Experts of a small language model: 37.5M parameters.
Below are experts of layer 3 (counted from 0) of a mixture-of-experts language model. Rows are named up (a neuron's input weights, with its number) and show model dimensions 0-95. Each number is 500 + 50 x the weight over its row's rms, rounded and kept within 0 to 999. Numbers have three digits each.
Before each expert's rows: a language model's description of what the expert responds to. This comes from a sample of Wikipedia text that the model never trained on.

# expert 7
What it handles: Organization and media nouns. Nouns naming organizations, venues, media or entertainment entities after a descriptor, such as radio station, Tag Team, album, footballer.
up0:436543567413404402377530459462535502419606359514515477526582489479478493495507535490579489481411518565585551460418442500462436566522439564474456514421520515489528582492441467529426515453485535597577570373563555565489530420528515514417566527505564486492515515506488461446511559507496528537
up1:504440553561493550557431452511567506430554484459469530494491448554444490435479485434484452555504490562438507480562495557460486515531587434586461512550449452518548529454575370482505510492463506486451575516547544412552468444554541528556529492554593450443399530534476524499541583557522508514
up2:467444491482488519508505499536607476473527396566476529575505446573602502541423502530542501514532508549496534599433437581536539543403486461560466561540499362475546458577511532611481513513617561503528509416506466434514593495515573409539558439450499451575490406534537457520515456489547523547
up3:387506497471459532568492578547463557538594389565496525481472466445436519557574541532471514558452521427434504561438473497460451513509416472579511559572433551452584471458448464537485551492436537514435563428509593476464521455509486417541529471516542484513512529531534444615508600432518486447
up4:488553504504541486473554512544458575446469405377502547538616483472414564515476498510482474578545584520489488449564532477435542493503559477527447520522642366478523496453543436472516511457553570476548508560477518539455505392514526499463437431532506442535556478480485430412543415524516459443
up5:494543520476425480519449597537385600407438449506557478545505541463459653475461534553442550470528441463566520456462467577571388477487585467578525490503559535482560528578499505412486558422610530480492563446583576556458481464574435609480461484497576574500520526493428519541500594499506532558
up6:455577524513535608564458538533571480515568532587509540497514393543477512588496512539509526486356498506444609467502466520485523571520576575476445497458483455505404486550427464533563527368468564494547494499527483478573408502424529509476540514550444498471534435483510563431539554450481444485
up7:389478542502405495454557630502506460447453502526597453521499474509581379562548565489448512465517621416529457473445466454495551490505501571413593614524440547499448544596499532484552524488484464489498456532546512535519552571462484597457425421510502493493442567589507537461533513524526515494
up8:413515487576508430499535537476540468495471430559569521469457574466568516506568522491578538548474549516365558479566451497529592492448524434532453540481524488433515524562508445490521547473581499586508569463443466424460446550435466498457571549489521454532442431478442562494479424623573509478
up9:390503507494403573474539539513471422453531503668599427565538528440498442544585452487572458439471586511460537475516454455539443429509526500434369506436469487527500475514528571481570479461558580434458515522560496568460475548540577541502519491563467530461473544493570461468522512466450468569
up10:461510484464576400543410535447428552503566526485435574550559556448446523550466559506525487544459482506444463515611511460463546482531525543471513507540520476423517467564562607478421537509510486561437437451494455480521502518511528547524486535507630526468436490501509597603540434567436565472
up11:430551527603478551483466546484599530477432500472484434530396442569446552627477543621477487580500437502498458545409420518532519521476489463484569546416550469529474523525458489560517477464447527486575432457447606522502528460494475398518462526573481476443548649574542431446587448423439483449
up12:486455518552543490529481555505459527513479498520510395489560454503467587484537431487531510461518506455509489551570478524535458544452510512443554520522447535452493417602436438548485481468430529581473536542545434454594510426465518527560487557516478387508477546433513480523476453485480456439
up13:565520498589436440491471469493588548534452531376468457576586508440451482548533637564460486558489487426608491541462510450564552474501455447441454554456492486525573559469471481572509533514483557519521557442465453518536499456473527537458468524575506458532449632569513537461484435459540483595
up14:459508484477576529483570473483554497477479468416431524507541443502484494445458566425477482518530514554513476502426507518430537530419405427541484473478541512484463476530469530507449491514537467527418610454405488499548496505400613514500443548571490581381474617579445547479458426512392523453
up15:471518560431549463470594436491517483481416524473529522401442506570507548541507584536476543497449508469414472532610573539461521479479465474496521401504500476434398481531310529509566463566482506462469493459402483436505440501523499476519351460505549519486612443497490514493500541476517457525
up16:461535510469539490442524466418522459408402470591528446522533506387447529467573517505476561481560575606537472531538487522413450586480502502580484496479545439492449463431544469457464517490517543436453427440477517408547537524639495587488581533545557533465451487520615420469562486482512492470
up17:571550604465446539435485577449562462510409470485605474576504512439502429543585439510461484513483584549441454501428498530484450527491563476482495529626547514460509485519337473562530575534425491470532562552445547544493466435595481423499493502538501434463553513514490587548489417539506563525
up18:519540590397613448468523446451525490513627481540535542590530486529563596497537524510467528483445493529507526538435486515544505443541524465583578532505428452476523488525445590529459590455491511521500545489557512431533567500504565432559519404540397591576455568522530515459573514514550476654
up19:517542511527519511529519517450528510492465428522464427468463575647521429432443486418504474502592601458483447448480505517583497467483521495532493542613509483511526587569455424479442490449507470343454436456439499534512469546446484405558447348502437477580456519508499533530540494504496575446
up20:469464442504460495424445426476566579523394526453623461514519551542507457457535547594552507481520525584589496505461552489479510527487443558520524487537478537484556604663485560582582462568525510448473493530479532509418493437527576421507466464491415558422504441559553566524495427529533537488
up21:426454526547516545402456541479499438470469536512513509581539456451495620424458534577453499542443471552510524533426412486484564626427550540527522554426462464512439563463522437543547546503551484523522597483564477515525544521535536610576508478486476566499524541461519492459481500505564494504
up22:521589442538441541507485569438598475485531446564452443489547502516472505484608410483500558590525404508457441533535564600448438402477438433472572555535563522459428426464481535496394587504487464505554502563440469504446471478487626498531505545496438538470494471460595612455551555434510502455
up23:496411466556454565543571542439512506515534496472560444494544537588498424521516606504519497557434494431492570489573553414543520447448519489457464479473527545451564478498518462472544519488446526448455485514461494402503485568425437431399472405526510404457470521478465510420429551586578389495
up24:442489454535561378501435577448371500512475510631456393372467531555538630483438481504459450455401495397529542512490619603531497500489481510490612512438460466502485495486503555505509543460544535535394487500581482530475468524432502475547596430505493523549521546558470455536527470587492521513
up25:474506529516558440539495510540566527528454533467521528543539449593429486461404451483444473607459545477546499603526401501554472477478537514473454577548428488537519430492558417474562597416492595455398478534530510522561507467573405547579497472528550550527454554560530476467537385456474491498
up26:489405538472558569430502501569509551500543563436554463488544502451524475509502453424514461505500448471474546555492482507501457459442553452559461592493487415480456444600559556534485461507415529491462500477545424511594527492520515441517495535562417467467488409540568405511518639492507492417
up27:442575464570566486490419494476475474556504476454500393489511561526470598410566561453529430462484505448516532534464479526561500433571477438426514529473562497406528469570481524591566486528496541512543503394530472481505388509453589473538438509465496526496460436477500545458566553566452508562
up28:512474474537472552491547467491582471476562594481456483492418624496456517511550472443481511508453497443487589554546417551502426585511486456467458484485468456451482467569514483484430618493541476552509490463428421466450574483528628441498538480580435443445498490525410469516460489492428493502
up29:503443457516609489539484603484534440546475508369520487628454572476390551516494493570570497489589520586498431552428438535508566439487438527468505559512517480560501521542488481508535498515537532494566532550539437479514482465386494536413452444486480456526511486471545503542430461513499513449
up30:427551606423483456528448464492550488522515499465490480512473495472518531479557590541569496509468582526496547563572484526501421495445461422487449556522471433455521525476456622412486528444492553497447502558531538534547529562454553418622564562527425525470490485525459527515460477474550588492
up31:494558533535501462547425553553499553482469470529491481400541585559391498426502535534642542514494515370468536517496492480521538540460535348503577471479564522458469481627530488490519410403400445457491611579516492478495514442455565571534495575469554448481560591522503481488466538470620506480